Experts of a small language model: 1 pick a token.
Below are experts of layer 10 (counted from 0) of a mixture-of-experts language model. Rows are named router (the router's row for the expert), up (a neuron's input weights, with its number) and show model dimensions 0-191. Each number is 500 + 50 x the weight over its row's rms, rounded and kept within 0 to 999. Numbers have three digits each.
Before each expert's rows: "gets" lists some tokens that make up at least twice as much of what it gets as of all text. This comes from a sample of Wikipedia text that the model never trained on. Tokens count by the router's weight.

# expert 8
gets: "0", "10", ".S", "es", "1", "18"
router:541467536439480540471439631492459422419408540518553471478545522487479523437408616556453453566422464499429534480497598427445539537443568490428533426559521556585585518585521536455478538506475470468491547560475609578527515498444494468555488519520553548549557423554495374540463437542505496572499529446532463460521478566540423526445518604590528472446512507503489509538538459414495534472517604513436500560556493451404450543536478463582556504442451457490539448478506506474497474553561528495481504552509490552487589493516408454428564545560488510498515511417514391460453473512492436497
up0:622449533488560435547533470482530501439515511510443458409547453459443547511621472523451540442514454486563423521541447492560524482489434441421495634503610543497484490524443476504472491518512493439489483368459422509590533429496594474542528491586554465503508526449540508555453449526502479517492535517508538408536504483468431442533554502490405505426486472385403558546501549537479532451438486611428469466503443568576516480493529501517452526467446536492511483385521467617484577429539479422510444557504491424433523540592477495466480377534459462455518501517485541490496518391511504505
up1:473510505527496517493486548533485527487605602469490539467460552477431465469437511518455564403485455591547527500521450525537439529472466541372462622420497493566427548479423534493541459518352478452511536534573494544509509481473579515524500406443530402463519388467530481437510445498466493556478506453502587471498513627499490608545464546540588537531462529362497582518468438475486500466466495571437528504367538439503447448435608532533508503427511544464441493522486470442602446484543498396522539513485505566534540480478522469553445494494490453540557493480448492596540499526468505477
up2:572523386562572494507538469406471555456460549452528461438443537524482536493609571450496543467490503531499484460556476483513517612467562497434430591462558498449463492539415439422454566492550506449508481445528532497467493551624585498442609492444552544573489558490464466513545477514522456528526501454503500462482529455434492457604554444578590544532577514473434581495545504490425467445490581486424510519466548548591555550436482445513450491504542504566456500526519514540498568412417410552507482505510465502517502561519482638589488470618519541527539408484565500431536525528569522482
up3:554473455540502520473431497508438504525531612472510561487525510508451429515590452463447481452538464576469448523559487459570498439602524412432450510487533400506549440482528534545481527511542489464508507356613515419420534470551446582514568527500475397511538444542466525517441492536576512502519472455549482581594462566524458461525488523542485536425465466543565514494556581583540536581535393451436520464551466541488519552534499606434460576586429439591465459502533492591520437491495468446474531474532468503479565480577518527534483383521530559526414521506475533466575428561482497427
up4:511516448498423465508405569458478524476476645471526567577497503480462419539624440503536525508526483383481459367483569488506550520567477514515442420489484416518479489533389590530580562413441479464430420455518478415483515429501474465542591508525490465532525566480531545514487460450451450590533465479416528552494546504472511570489533524536452554564418529566544510535461510498528594515551524534522405436508520477545507559427525447431527474426496470510521452455456517549634472446481522420579535417506477458519464533497492505584490528427491452557499516550454527525607498508568452465
up5:490519543483413427527400474489408467403548481440474467445452576509442571507453428560592563484446547545435524478524433581506479411521400515522489555429479444584480520459504431504493458492485458504568544425574469482532523493499529439556534463502490471430489542459489383546452522457494533486471482555559472484465482546408452637555437436472589460506533617497559571522472544515605556530434510465500536531491548445504547510514493601521474538462464448506479577469392498468483560571501484564479518552555444542511468546553518504606466401503500518453426459577555468544531530466471531410
up6:553507437505547494484518495427430483468514609487440451438551485540442600640504456500418510447467427490497494510647549483462487527519445559453488550485472505518419501562475455443527485452471605551634492466599448464506515515580512444538437444474572489556465527512492413445595422542432476535450524513500440447527447539515416437508459516500421448554418521497499525493477512436473479514483511482439465440485504511479442421496469535517519399579414498531517510461495524459557508518523503519447430506574452618474514448503470512572547559442488577491547549411561587509489519428383547492
up7:606443511572500447476410565377539479419413512522557535521424496488440439547524543520504494503477465482452417467524498471521513453463476511541477394451513443561517518509507606566501478537508437547470504490544441509459395454489457495542510455434554413639516411447621560530464453510369559528440518479493391540515464484477570420514473506448478476439470494473475518540477510580483432604456491493584520418560510440559523444531431587511518535492556465514427468471476500517523468551584488523534462465574411497422542500490482506488495592474421463569466547448504496505575545451490575523

# expert 10
gets: " and", "-", "–", " or", " but", "-d"
router:502537572499542502585528469445603454435499505491482484511502556543500511543576501517555545593582488494444564463442561479480457421524457495488526480489528379462513514440468567542522500483467467472605467481437579478464550360485405435631564515545555387506514507512541505555476465541529467504504454523585588491550536523598466560477576616448524523473519523422562557529529566574414515540461540453425499553448539431447456501546471511529360458528521448489565553505572490426471433581520525598539445560491549506514487486463488510512487462429488476505560457431577438505525499530547529520
up0:588496534483510493499420473378476471492447531605460446468526629580447514406575511627506514440476517422560547604515517475516470429507483503408497509606430449493547498484482543529509583614539494510501501534542464506489371468592481561548485460558483529550446513493473442492546599548431435539488567518577572478529513449479500502521540488547482410565559491519497471563490552505539572410420468538452544503442579618513552405522523489456493493488499438574481456416489463456489510463498461527510469478510422504478473534648525591505454451458471505493483454496551457486507547546522504508
up1:474477539449449546507497542446484510506547497504402505471445553452455435450529565462539366364464486526575473564520442579470527462566477426501459528512525470482505531468496531509517539673413441526471467454533519531548450483579589593401582440517511409471562406561534359452496446500456449533501506452510516519464444478507493484608485469454556520593430517532560587499480517510508465504472477549427475428424423495448415524460493608530491448471523527428485495491486460534455474489495482504548495509594493580441538509486540441482428443558475475479515459467476494489585444485466541603
up2:495535292556502486530482486435522516470521451470445509492510496592488513488536585514533502499445469571428403476566501515456561474483448523497473534478479537527458498522463557464486564452551404477520552443619561557511494570537527491572633413487577472475516472482594530505545597481601577533431444538492534491516553470554503582516640477509533467550499504565471565504484515515492515493524490452438453558516514497483545555507520496482494520436551429557498419454493507615455529499499439460501482544495538531507470589532646462560504542526530599492498456500532564481586562403498549584
up3:556590516483469486537487488490598519412563596536481607474450573505446504514549534535468492541466488510523483511498466420453472465469477473483503559509489519453519445478481510451452527509483606535554488538487407434484553571574456477538485402527461516471431522407532520436505494492560563433409556440385501556473449448457498556534521514564578452552599605557516483533630478480576539519521522509493592476463524565477486561422464553472564493511573518494487416498533485637480479568529475519499469460559489644472436495509452465526659437460479453532496541430535510502552583506521534519
up4:656455452521519414452536583520504406578561532598562452410535464529468461437504490510470619473426532473601465428550402550548579471553456556532466643468497476432481498513447533515517386516458423478490506492435476434461471460544471504418537560508519492559444512519497477481560476442467521573466458457530540498505516461541521480447474503586466520443450540457530483503487507513383495548512491456562531405452505464507490514463516570412442541496486440538355524428498410436492492445509530448537428495551517499467426499551492466425485518504517445484608442521472539504509446454568511447
up5:565518473514407409469370496496589526463520445586465418492517494490478532583503425468480612494462450530534484495521442442504523476474608502428505554501505469504496528536486436529389574458449521513471522521455517434531552468460503515500585497456505513535538491375489494376489542514468486560467507520520446473550623600411474432453526491508407570512562535484612527535421462481473570524525491546502551426508489515533458588407438537497437541534387531511562521473460509529540549496497519475496491566499539515457407514485417467441495452481463603530502398557561510553615535532434464492
up6:520607458466501529486459486441489493515473560383342495549397524511453526536489549498499491482518565498496416497544539458491536547464481490369499476513533393495491520454483481504549545474484556525568438456615517494578510564543499449489493434413495513539523539459543449459592559473494476514424415523491425406474503474479477430502524546488497458519532543554424569546443454521524532515502501489415559461481500587453532433427479609443491492394534490460573542548548535603423472477558356523523432481561475648458532524469589535492482490489538549435471468482425559492515473551488497505
up7:547461448547482446537492492420549667415430443488465496592455509396447470529561547418499469516472482544489506532518487456538488442593430430582500464469527493583468462495543507552434547613519585494500487445497451438465504481455489515544527472509498513461478395426471427504582483544389495558432512456495593498455612476476537550472393547507509513476545458538483516510490521465492541528486535500506555533476398547494459521411530495497563532470513487511432432477436470449542589511548544537469446493548473580431435481473490495583552534564503414443474506436537419457564577584511616550

# expert 3
gets: " and", " which", " that", " from", " as", " before"
router:429485489472407509517518547590493519497494440617462510520496468439529522441437509617571417481561568558447528477428414525511523503529505522544552453488480517523433458493525536504509489481418474565533533587499546502508509565460412476457480504487489421388581464625506452493527400511578479448556431531481540558472451567627503562461562511556516552511511486548544450575428492516540516363596474464502503529530495471398441456503588517483564478491466513368501519554527462542462469482397510504575557477381511473492578551463503436433439555467483468464473511484436509493459469492443507548
up0:539461540517494433519509461500470490549488486495469547502514484528457528541578549549553532379503443535521440438538567528456531401569415450512470603474504500539550444557513501484424581488542458579533351387588419486567520556556469587550563470439529456526415482471484405483458535602495442470488484489508490498511602503509510482542541584470396510455499418549528537478530532396514498509510451514526467482493484593501467521532422486426469525415488393501438441556484507571503539514517398484481446575555471531465441521588522474585522468500479402525484397549534480475484588518430528513
up1:506478569558421486361514511500417539469527558494548496475543569478446481449573569443572460387495468569469528474518464495446498493625451531485498473493390439501455426446544420474489533502442527477525587529462401541545435471491543521478483454444421393493551466498467564403473502479441493563485475490479507538491526549523489438585487486529576509522443495530544453526460448511445506468408482503449590385412508545431434591390536534443545570496600570440461480435500563542507420532606519492475433468498493486422547536517455517541509488479558523441470540393489465512540452471518510527
up2:522468373420532513395520502474520572482607524489407550380485500575468557497500572524456556501558403503601545363565464505442504509439501509510417488452490459543559472512490560488404556494506509612510542428516495502537551448544480575516491440509477466536519511512588492536561493494441528447483482461500550556543555517455471534594533565527462406589496483493537633451576452613486500435479468544438510471515463503518474584492440503494508569434425492553494407490486531544438512471469455569479548568472451489517514493560585511522517536638523517480483515514479442509572484574470477441
up3:464608385522442532476483490552449454472477541464445477469399455514454488483492459553504562549540492506518460550609560489527539521521460490485501579417453413543460389536484541416498469466581493517538493531573484429551546557433541516480514469445527448568508447512477406555504523513487543533501450501535431601589440521464523497476531485584506434472493510534436532579577428423528504580496382483525494450431537567469514568509529519594580662469548527504500483418394545570471497443516510398507490506513423480431503528576470463590496535492497574494501440479554564474530518585522518462
up4:586525568499524362367356555449499588463500568474507491485495459635475478566596510404514455513471501407495510474523517521551496471447518477513453590486411432567512516514462540545498441484508480492444476511485464412511531510565473485529516484523479444503533520544419549479485526495406599494490525462575543518494569498528511454527489531578526561491488447465561533577416472524433472535496454492501467437526644491457552506366514527403553474557490555523521498528483429555547544429585580417494489478538430509541497473476496533535501503540495578536508487448471570440405465390537486480
up5:555551447495400476475518527455554547486446545566504562457465568536455505571515490463518558457506548487482528550533505381506522495565491449452535524533475472513504519493453511545517471495595398445502533510468577580536490526510568528509481526525503561528425603464491501433473563543472562495504437536610499442472640454508496488558407474393588491589593539502579518496467417466522514487473489502562480492442487591533456545450397569416472547400468541457485509476462546501517536569509503507535510532482432508547409478522512472613553459495475477499506423563508558452599544555365367497
up6:600499420515461485547458524465550481618493481480433453490543476545447519519478489446486549302461507531485493525587498470467427400553477515404500539477557541549410458504503565468465428565473471486558495509600543558515416544522591540512571537498568520531501484534505493508457480549427410529460455497497559402493564487501603430458446503551481580520481584544495590442452469387530431575527375539507552463487495482565534468492458592536455526540427428451524520537538474563519510481559438513546394448553502583486519470496482471428479464546544522531479444496501522527527557527551512449
up7:563473458480496482488505540502437469567561530426431517521494478563501448422453522493512550507531449358489570485498490534580498581541440416464538477469529516370527335469596459528478440551509484575512383481574482529490516347545499432548499462455554528459530525398471537486454475475510503481369538553492482506451499448458571444561486548560514489523539533558471530485534515423496481465513446510566559516406545568520564541427514457497527450517457499536412503499568505521467519518473447493499469437519458588457564542502475544654492601414544450534453477469453535493508514467444550494

# expert 11
gets: " \"", " he", " not", " it", " that", " they"
router:434541452494488464518579441391505433559393454460491478527512472465555526540451599574417527480504513458488529535465471463427434484514513478538522410427448498410536556512462491533506486462493505460426582598470590487431474491425455508473460544471464539559457584475440566527607526515519513515508599565500463413466505500480456475491473438456420459466514495511481531480486517455428507641548389442478523582530596444552512493616559526538541449452516502427481452582480469516516447537463461565530551482461490590492475396477417440573552518434457487493557442540525419587500435468477487529
up0:626457434491539538415482478459549454432550534447457539520545549521484513468499582456492485532582534474498475457508472368513464479501424539487514548467501493518369543417561557448545500565543460395476463419468430549464426475542478467536427443511448446582476428406535493478548413443507577482475550443513541394523631525403530459452477479512475498459483484555502505446530545465470559459447526464477495551471559540631480505511500480531420549366504556535402567429544501547461526452484489510443489521544525551547491494613534512531483469434538544521471489500560550504563537509524567418
up1:577558491585505518438461593517502384515604561494544465478399515438471488471492530442469558511395540489492452535494475455447656435477496510507606570584546511495483482454490532468450516537563504430481501515563454464549448526545472441481471516466525530512492460524485553483479458481473441513475405530481566557503466513507437590621461514564470464452468501448553526467481483611434594408415508647492524493508429475582458562479450528499534486476562540461526495483390419442545523455432497483384484470486532497476463485507533387461554576467542550534546458477446506475479493410510535533
up2:450524446502482384494530447393380516418579513504499451536453528593458472539506490485478566498487472585542506501566469512523456600545518515453447437449415450518470474461467418510490625441466533416478512430436498592576487534646547467427487517403512465584476527441470478491522477479498494622447570523447531503526515500488632483522534437479497493490423502435483578440460548472412577519474398565459432546526585421534515504457502504539418562476511425516494440458587427503526485497473487434487511514504497615427413523471476541534538514525535479488535516507528513512541509501498504430
up3:460499541514575533486431539535511482513398474455527529543486566556483493484547481516480441467429468581502413518573491470463501552453429505466517528457470610499418461455491495483481460534468516439520585544519505609612514484552488466467492437502529417542514516413458489534543581467530534499420483560459473453555614487398532517594520467595489393520635509456481532485580492552493540528509454464431400485466457567425568513432536506510553619439514565478500438480500526527545535453554483560429486436522360550477484547513519480557537449394505474510514544464452596457490550599466518503
up4:508574372601460425567482543527480516506497589465618418473426585558445465468612544536395525553559485478489543486493576411538497512542455529504487515474456497542466411594470539521526602418468494503441516491517439509560530464619525582454497461564498438586445483490474577581548551495463558452448464541549499396529487519508530539535579524497492425500403484535568494449441543533500551547477500531580545484489424522473520497476483515456526499547491498466494500443558490515611457511472521451573478365468496507504489447509494548600457491476542540502540395517494468532541444380508472482
up5:559548569495419487493410471538443495530601525409590509437508593626503497514506374499518607563475502508483617514516502485520507445498527470414552563535446453469444476509476527525497518409542409513469496481543489483535502504474506542600549524532499561527546485382397460557383469469480472563464454515534442435500551484511478541487519508492526585450532475496569541544488538536506542477461535539549480493409497496485417569490397533429484465451447467545650462427489525545466516526476445460455486598507475592516501511523467560570479421464492571479557449540579589552528507487438508567
up6:530505470441543425486527509486459605449462535494529483452511450523467531447516410488453528453521470450610592451609482455507430510521448525412529477433482605535474496435490515548458474511466473473462516513579502499570448513574577545513441477375550452587441540490466472497609503538458459526416496450547520439535493556481510459441478515589472477511347412464513582455520455414452526389457437476465565574494458530507496503496497556500547556459558450439515509485633534471527464527553457536521468408613523651534465504531488500466528442450488505463524414494474525544521498502493535433
up7:514455469450547442382479514502513497486568511527413514409513543499467436566417559480412489445463443490533498461479479528593528465447510453451552498402499420573383523483495462536551432627492511554503453507483501543493515491523545467474578378468491483477509359447476464400534565488453538456470499526490460501525593584505453524480500521480556526475554526522558500478534538479428475474464392535582563446506546436502525514493464557481536587542535492445437486472505589467486541466583482515518371492627497455424485499534546589521438592508587523595485480450471562596508494508460516511

# expert 12
gets: "19", "n", "st", "20", "18", "s"
router:414410584434533573605548504590518456505485475457551423428430483432520599486505466599536482516516450464529483544498466596444515533486443519566574566508537493478550486476593458510436492475481607380508531516415599576562478548456516535440453561503507526443512407387506412557481538502563518414531538541427427457486467478510534527414455527526520513549466481419511513551479548529426523589524504487418438453487416488470438560529460548484541449589533508505472497478514477505448447513553500511417508461412522507487470526480505507472450540433517534498517504574418547446486433588556446580
up0:518572536500549418486401554443468543522475466448503502520486479567486475424580596499503512437464495489590459399606537462520502506499389451434481592486461511496491445433465517518569552575506518427455446480495501472443501586483462438473484489540469531525463569441512419440422464421398589531508541455545472412557585532416483476564443541502490525439515483591470508559479614524431441514438434487553565459439539518524527523457494501522533522500522458613423485497541492586614534508532475427518466521519468560440458490600581499587466500521543542453474369553479528471538512468517468523
up1:484599562529468443458442569460571480554480583524469487461554533554455508490499479483515471394509523522448515582491491464504588441583444415537411599425513430571467559461521513557467523497439467492464497467505507586535547505481467575516635489551473512498554423586548426463470447394445527508396491534464570507483538545532508440531453497480431459539441603544544620502524524473484569518464462517588450532472542476501406508446484481532462519398500449482442438500548530423543556457497404437465516476563415487449582558499516523474466433514488487564558473489457511527459633445538478498
up2:510464510492504412514435504466533464534528511495498515480473500550464400560619569521483472387485510447529514498531552479603551503540374514526508559523431509478486538528394502491544525460544469473509521548528464422495482527657526457432467494464546535510467526420572476536484492478468491477473502513539565415587553607464545403504490502583594529517529603500497567561421482560497485444482523449426508470468506547570515620493550525443512500495425464476565418445498543457470522436483459442583515559480498582421427515506546578527492490571574637443457435475460569527547504547436456533
up3:520549494466389462489409485497551460474526508388500493478583522535453454468499451547482484451501429524457495548643416430494509486528522545541524536488510478572482474492562482424417534410533495500544548482507568497437518576523564469593613450454537491541464529578489445567488487484483548471401538439532522491503573642436489525527619547446654510461442523480510568417473575484527573513490499463473452498519501480476551511451483571496464556510534501466534562439485523465490374485401474502650521487486442552517529591459522508504549461539509504538425482509471554481432494514491435586
up4:539521454489445413506488422521499472581410585482423597596462479525467516497584462478508563555461507489503442416494488484543511519560446580484475454529387416525482437481425434496522531474529519490523445396561515468510572499515426450582459461558552472553463566487459508502646485407446474602434482470601568526522489445457526514497556500511505497522475485507562455541501557430493610490548465552548516492480559513505521499515510507384494544524560419587442475450462452575560549518491553526529484565542418523459446532432477468547447519485432434512583424503492467563497539387449514414
up5:518514469501469487567465499483466511423469532480528555438440459542416483541504481494503540457470529496579492451487474531495610468510464545491505573493492539481347480444402373522537556455557521409524515533521556433559514531500543416591478491457556431524487582426488544507534438491457498518490516587440526522509543517442512414625463610468583560504472561440474529519457497513542530500480490542547657453446534438540475434499478499455478444491523384613541451475498397465516507508455501588443472524443467531570494591420494433549613422508447472485537456459541451450546527499506538482
up6:536507527525479500550486513573491554447515568407502502400496532480451458475545535508513450418465512529501482553516443435575446397502535490461511505459442531493411456512503453518451506592516590502519559460662475472483506528557582509415530484474467458551547540531475437549475495511523492548483529474554501488493535452495472488515484599486446481547494462544489601545459508457583410455526390532433461518497488523575519557479553598503539524496505576530510472504394504476517480531532399478584508448611495614568572565516582433587526450572536467492508381537457500472458537551343569525
up7:493473460501513455431503462492522519547468535471499521461579535515460484516528535517496463527532516428518648523552415476472524403497397518527586550369554539537418451490530532571504482547465529404528479432447492489541423515500550501556465480463514549454543431463550460438470468576404502538437531529601447446530581502507563435494443466480500501423497433492514580462493604622558518508449474536522456448479537503510428539434571577459529495550452506508492572487588409587450475416489458522546394436490469535532422582556529517529519508453478466468460425560472460492468554530382418540

# expert 0
gets: "20", " ", "19", "th", " United", "18"
router:602492499474406516515561501602497504512463522512513608570494413448511538590567506573445463526534436489518489441500456602456485511476457577532512441530513654523478534530451566485492521509554435560489527609490511544540491553543496416513546527476545524505521470514435541554479442493513476493542476494432445503573423519477432602509462472519538540528482392512425448510512534536448429478526501477504488440527422500484483494502549451495564359460494577545551595511557455560435580493558473513523542459414529438527563458545476579366486488444550525485506587600410518590534512491540554536
up0:569501511494534482486516467409508551502506553506430526519530444470464528455486548499472507432416518413505421499505558530490546432477339530552478535479540439451567566487480523452487564547559532510563415375453509565445478508451518460551363420487502405425427467501577541504493609555494548449471531517454520520534517511628448414538485456596516469514490475477547477502513497541497479566540588528509483603478544534512581477411468502444478455498601484554496528517545462564464507498530420529539520561447523551431451650543544530561482433561497401514476433432460505507547520464524543502
up1:528477460499454469560439577468476504498523496531475397433534544520457552382505541510454497447399477464507461573508453532499551487526402447525503505480456490559509397504524544481446463504456509474535570447435359510515493365500504566528454487523467455485503439546482529430458466427417528552412524506444558516467441497532483517513437464565470534588406656588502563528523503487527507494469427475469483493415514549392472515527470549521489540440586485437546498477534504463603509441527457457429389438486420546484570485555463550580454398535459535469451496498517515441483469483537618535
up2:503500406600585491493486473393475487440583522461452493492507527587468535516507564500432488478474395488514513436563388550473488509523457483460437487542524555553480397586580532489420556609526540444582483479464607520582516525533627482463513496466495501499552530437565601518524489425427461526449485519461505509581500506435424526573495580489524429519466512464450533592530513517476501478473583505494527546481500464560528454481581509514428574435554496463518439405530491477524556467494469469476530517471440543513524652432437498531462548577516534466601514501566546478500575486499620468
up3:486559540448499480458492508450547459537543538553437451573492574527470468469492434505509499485492496539428389489531453506462614458495462443506461622470560497498363498433562503412399429495518497550539479465552540529533511509535481403539483523511452471488466496488500516499436525555506662486481559460520522567551419549554505506650497487440436485591491564488523556476571563510530536524446490498570498515496497553507431503565462511435497547395536507494562399552541500494465487571415425506421379525550530495437378521510484481566534491494488470490442430572439568415508550532485464448
up4:559550439510502380452427569477455497570508630471447595453412531535467488455487491486590478479488430492482390498537502463555552499647469479512483580447469473475543419415517527479532463480508532519509533516505460433538454482540479478518524450481504434420579494490475522513449478546536495586426553445391483561499536555493502503534477459437557504541512588515446543381570556499581529525515540572455588386561497485472493466458483453474404484479524481437487472479485452527510429519507511438481618434588443490490516485495575499583483548419512472546539512511512458496567581558555442384
up5:588538570544473499473484451501456458547551486466508443479500446560496444608543370498518532497491502567465531448532532544499536502531594511498539527445463345511565440447512387505533534483449545546419456462489493448479470449497511430547621463554549451510418546453406397425510499525490511575506409435510459443447645515497489505540470403471589527554486540515580493368517455442447467503531407537520468503456493540487486540443411535482433561528495516554500560527501479507499487530478511519531478542590540503482420514534531515539500535405521561550640482540552518560510559474485521474
up6:576496516472502472528482472444511562588525491542460482424532504538476395511522479448384476452468451447468474451545545439440593531488505528440513441558412501500474486483480558392491474445413491420497465495554512441364500487546536471537465526552510497617504582442466485393659489501478551513447513444538583483511555480501579482478498553626480481528480536470529487459482503417513494562467490539473451499515469536440530536502460522577538490449459557435488510415519711533508499507498478523521528508506406584486493455490478532445519474452530561522540403550480588571569544508472472566
up7:562434369498525531490389438348578482464492519502448495461533566537497489509620473484535594516442530403493483583517467575536537456510590516476522470427421455586431528512472580544486559553475568447442505521466494531545473476484514598476573500477454542543504406515488524442484501586528509547438564484479465484542500485490502403548513473476555459431447489596535476510523486410413502466506487478532524560493555477483473472505528460434516580497630497517476514493457515583436454483527480474525421479586411488445571549533472470568601546560504542502563447430532434536442535481506603537

# expert 2
gets: "1", "6", "2", "7", "3", "20"
router:419480562480553546572516524485450565472403503512518469486451417480525469496477495477580471554526472510519513515489506515511504553458511528529562484474479514492509451411537434564539522388549515549528560574494504462553575424378464472442614441374505490434556622576489538452539500532539579489513541541382532563508473453647529455495465494500475477544545473415439415594596557482474531429578542505414515524586550367538462466497563540504441401482515487482548436486497425567569556454458482505453528539495561521468559491462487486512434478567518452480487492492542524521498420512549537522
up0:519476551572528503573563525389484467534553548471509558476669488460480501468531533488477610467564393490452530391546454532589472497563505543450458543455522493520548489466504564511608517592538470466513507421555512548421499523502426492585532422520416457491485490475504486529484496541481423549503479498531540560549567525510486478592476445416526502508550457556477506511502541558508506470466522505439518488527562520578493508520448574511460452429456460467478545488420548537516491471485491465428444519644445542470515582637584482526505436541565388527403402583502508545523489527553586488
up1:541463551561426479419383503461513476500552560439497465464446560516437537518517585540498440493477518467567478609491474528528516465454485465393467533493409416561481572422415498514533534588457504487392489492465420478469518418489561499520570449539497412523510452514480500499463503414440546504470463508541565520510506594572452530619555590568515529511473549427545574559491535493427456404442464594474525553436479508446454590448473557495515582587509501488443453540508458501407467518542407471491473527518478474487573471481431425486507545528530488564520471341481459456498475481464514569
up2:464495425453531485493422581405491461514507501470491496404556488526468524482498564568449556485494478482512450450557484478539507551526428542491527606512437571552482562491406484525463470529495516441502560527490503472602439581637568482429568443404564539555480480473578443490468465496467498489501512414605516570501515534548572423514548487444595585548440436456436445577399523470451477434534532471446535435496525539516537506498507619528448527454514334495484529521548437456454552416451523397526469476510490495415487534518558495471515562537404577519561541497516519495494508543531526568
up3:438624487450422504364577464524529569492514534528476520401410583487473517439598534515415542451521534498463467484592476485623601473499393537478479528456471488471466441467514491418533536432590495440529554446555516554527541547477453483481477500535569456478549588507456463552515522446464488454545558478526515533530474415459517463540492440484486481456551575488455602522554538493457530428469438560524537479464420508470514584453424477407528569603479539507414482473516507566484441574542486535519454495517460526529432556580491606542428427420479458519442453556484566499493435501509493448
up4:599546492451457437444515547395486549469552565541506515480495552606454527561469450437518560450487348406518481371489443484416441505536465437531487522465483483550494536388414463462571397477534444506431476414456441423485487487501529561479582468506462533473481560515522421454522424488488540535499459511466517524448568461492585457551475457443504562564403448534586573455444553432580461499431492478455578481570484480510549468507511517497513457406484485476557473532560463500564501408475554423434464553552440469565504442492493454560494536530508457476600423498504504446466531450492453477
up5:549658467605478512464420556492457465576518433529543493542449581504478508528556459498513510436476470634599542455525434471564542454537484414482439467492582501486567463567419430443450450455497512467492472481456503518461513437519526464552460526501563539499412529579495484482433593481495552492432531496432558521469497528510514450483448470453450503537446486518579561534570508465511444444501417498561535518450517528527499528440550598508470490554573426502513569326569475608566453496478553463536458521530455545485380487497487548591509525477462541572551391457489481539528510480424498505
up6:491490502556521443505396552477395471451421485481453559522518532464467512539511427520490471498497425533566536485566485511560455462526538452434520364442369490583505499488509518516488507584488481471424466438519498437432482496459533521551532416493476496662487543569492441472553542496454508502413568482507541493521506488533483510465468576501511390536410585471587590532484520433489519568463481504426462468506597506480485563497491537533491476516595540571529607579545511579475494519484436526517474479535411636475514466654487467436517505500447612536529493477545547556543475567470476525
up7:535502460470472505582435466475541501499478500545469397499542555505425480543465549521453527361525505533453561522485528597601485492576455517545581540550494527546542469584502527506404521567469571632537462539479551425535474469485500460558516505473587510540433516411554452426491530454395541429445489325447413445526613628501514465522459465526518471471426500507498485496499493505524489435470467561458590458447526480581476476504523545455521505509538479535464544568482491451536521490558614494462494489487410517426476553480473557486453512578491500507397428533569452495502583575525516467

# expert 22
gets: " of", " in", " for", "'", " In", " at"
router:543490417451536512465453485561518511538424536508433455574547491504541559409482590518479456491522491430516453586489549440468506464450450565498549553553414519491478531539531573475444528571438525494536534511444470415455556550494534543468455480413455603606470458479531475516549540544475554430562456546509380361401508492448507474437451463512367515476562526503500521467531508512571451552479437513553449519526468480506381424440470555527514499561512623487434494538524548465522461442472524510424536573524531554564456400437533414590496505490430501496466416483601517505474524534431513477
up0:473488538517558443509468514497493486515598592454534472499522464493450433526505552528486627531482424459451561546620428501501485433474476531491546516508475468506425432438466441487459555429430423526506429447529509427508471590468527495462611468528459437550464536446504530413463504460519553509492604503473520474567546478581491525509535644504468570488401559438554593450465497446378517567448459494622520579547507523476515485506499449515499539415479410573571447449521473591477453503432476455408476535597498514508530493468469548520565447547505462497518456449516511515495408506468611539
up1:543503500530429438555424552400519576467589595525458412425473556536454489437479549444571503485500508480529544503509399522543521532509545440493452514446500416538464404448505446463494479508488530592564508490477446480469562544515515610489509483633489336481534490495547480525525538530504576519506506535505568548496563563563457573555450498492512485578452531503584589547528501456510587506436426604512523516422455533510454572574525514531488483429419496488539510508533559545636510380564417449448509418564529481504554494524610453519536553526459527521495504522495510472509483543570526507
up2:482516552540540401551533429508534585459528492529516435389502522534427444488574514514428542444480484481560576444582413499472561477518484535466483583443549495497496414552436501452483578416507439515544523451581425434492441523521570487517546510515554546486500489453439436451593497490440540490482520503503500478558578484447483565486529484518535486518567464522548536527464511452378544521423550480450479430489524563494517492469526571501493573464494466623563389471606455573437587478521474469621506458473538583482392480560535463517411514540501567479442446429567615531498558520451475458
up3:420523542480411520514443431424466450541513515419428494507506503457482473510542527360467519406490410595506426492598510547595448401502516447479549540464493490550420396463492469438533588486523494451615463476505549527568467458453523471513509536518525466495472495494536500464521553504519467434463561492468553447474476567469452474489555504550504436534595554467552572584571503488518573448401529568454519442566520491468548523414424508457479548579530467464516489358486480504529434547451524532492508528474445537546481617487568499539485515604590476591475517507470541529488382579528542488
up4:497501456549516432555413399515512420490468575500414569532504491512449528456637476520428481533496403458510586452534528520494502513485471397442522550459533460556526556468483510541548462466487491482447504439582406455467458600562539393479512497471529482537495397433488524425591524479436494488493474552548433516494606503495614454523473521504480569562491526502487489573509630492496543485466440588564540501541483550457522604447494605475537430551447469527480462546426562527511507517510438434457471482456565561453492473569488533449436511456563524547534461462454647496450532508430518440
up5:471555430500438489559474503494479452515413451446482550539385437515457511523501495527525561499404532676452535538545465457548500438484485476512531500558448466477539493471441414542541479503598424513488545471456538549497526469503534460482539499485429469486536580449550449447482549437536563566479425507503531531551651550486440516534512460439563506582515422510501539568496574482538552479481519508405596479478522524596567594483460465468469454465581480489475516518386477574533556478464491480482464613547443540496428619545498595571437433550468471473536473412430529543529529540511528435
up6:597544565505531402467510476473509590430506560429423538489542596477437482516505487525516506517509425442480496519591424527523499478478533498558515518492427514493499535527486503565441516537469499471550512487424454417500548488450592556561546479474505510430490633494536467432480506485406439570471483526489567460536546545437537388454489536484570501488479465567465551538412565430493505487474501459464526475460506504556495477557530549497620601526522446496612544579577615483472566543538414518535424485643453626498437459519481419504483516433464511495458449472495607467466480540405501508
up7:597549469467460419443508443489451597429438529546498572489565556534464542481461525541428501495400553504441611461513505470534570475486475499493463513530506466459515517444578544540436513537461507489448508502475444507563473479583557529513522447376507494481534411436577514477520407469472510449474499449560493563506419568477599517483458511602477519496476512367482551448471525491498456505552509510629523395438667534582517551441452505509505528469559534486387458515491518559482483443470514447554412519471430537485521560527561508475566542533530404498430550416468537536531436567505451495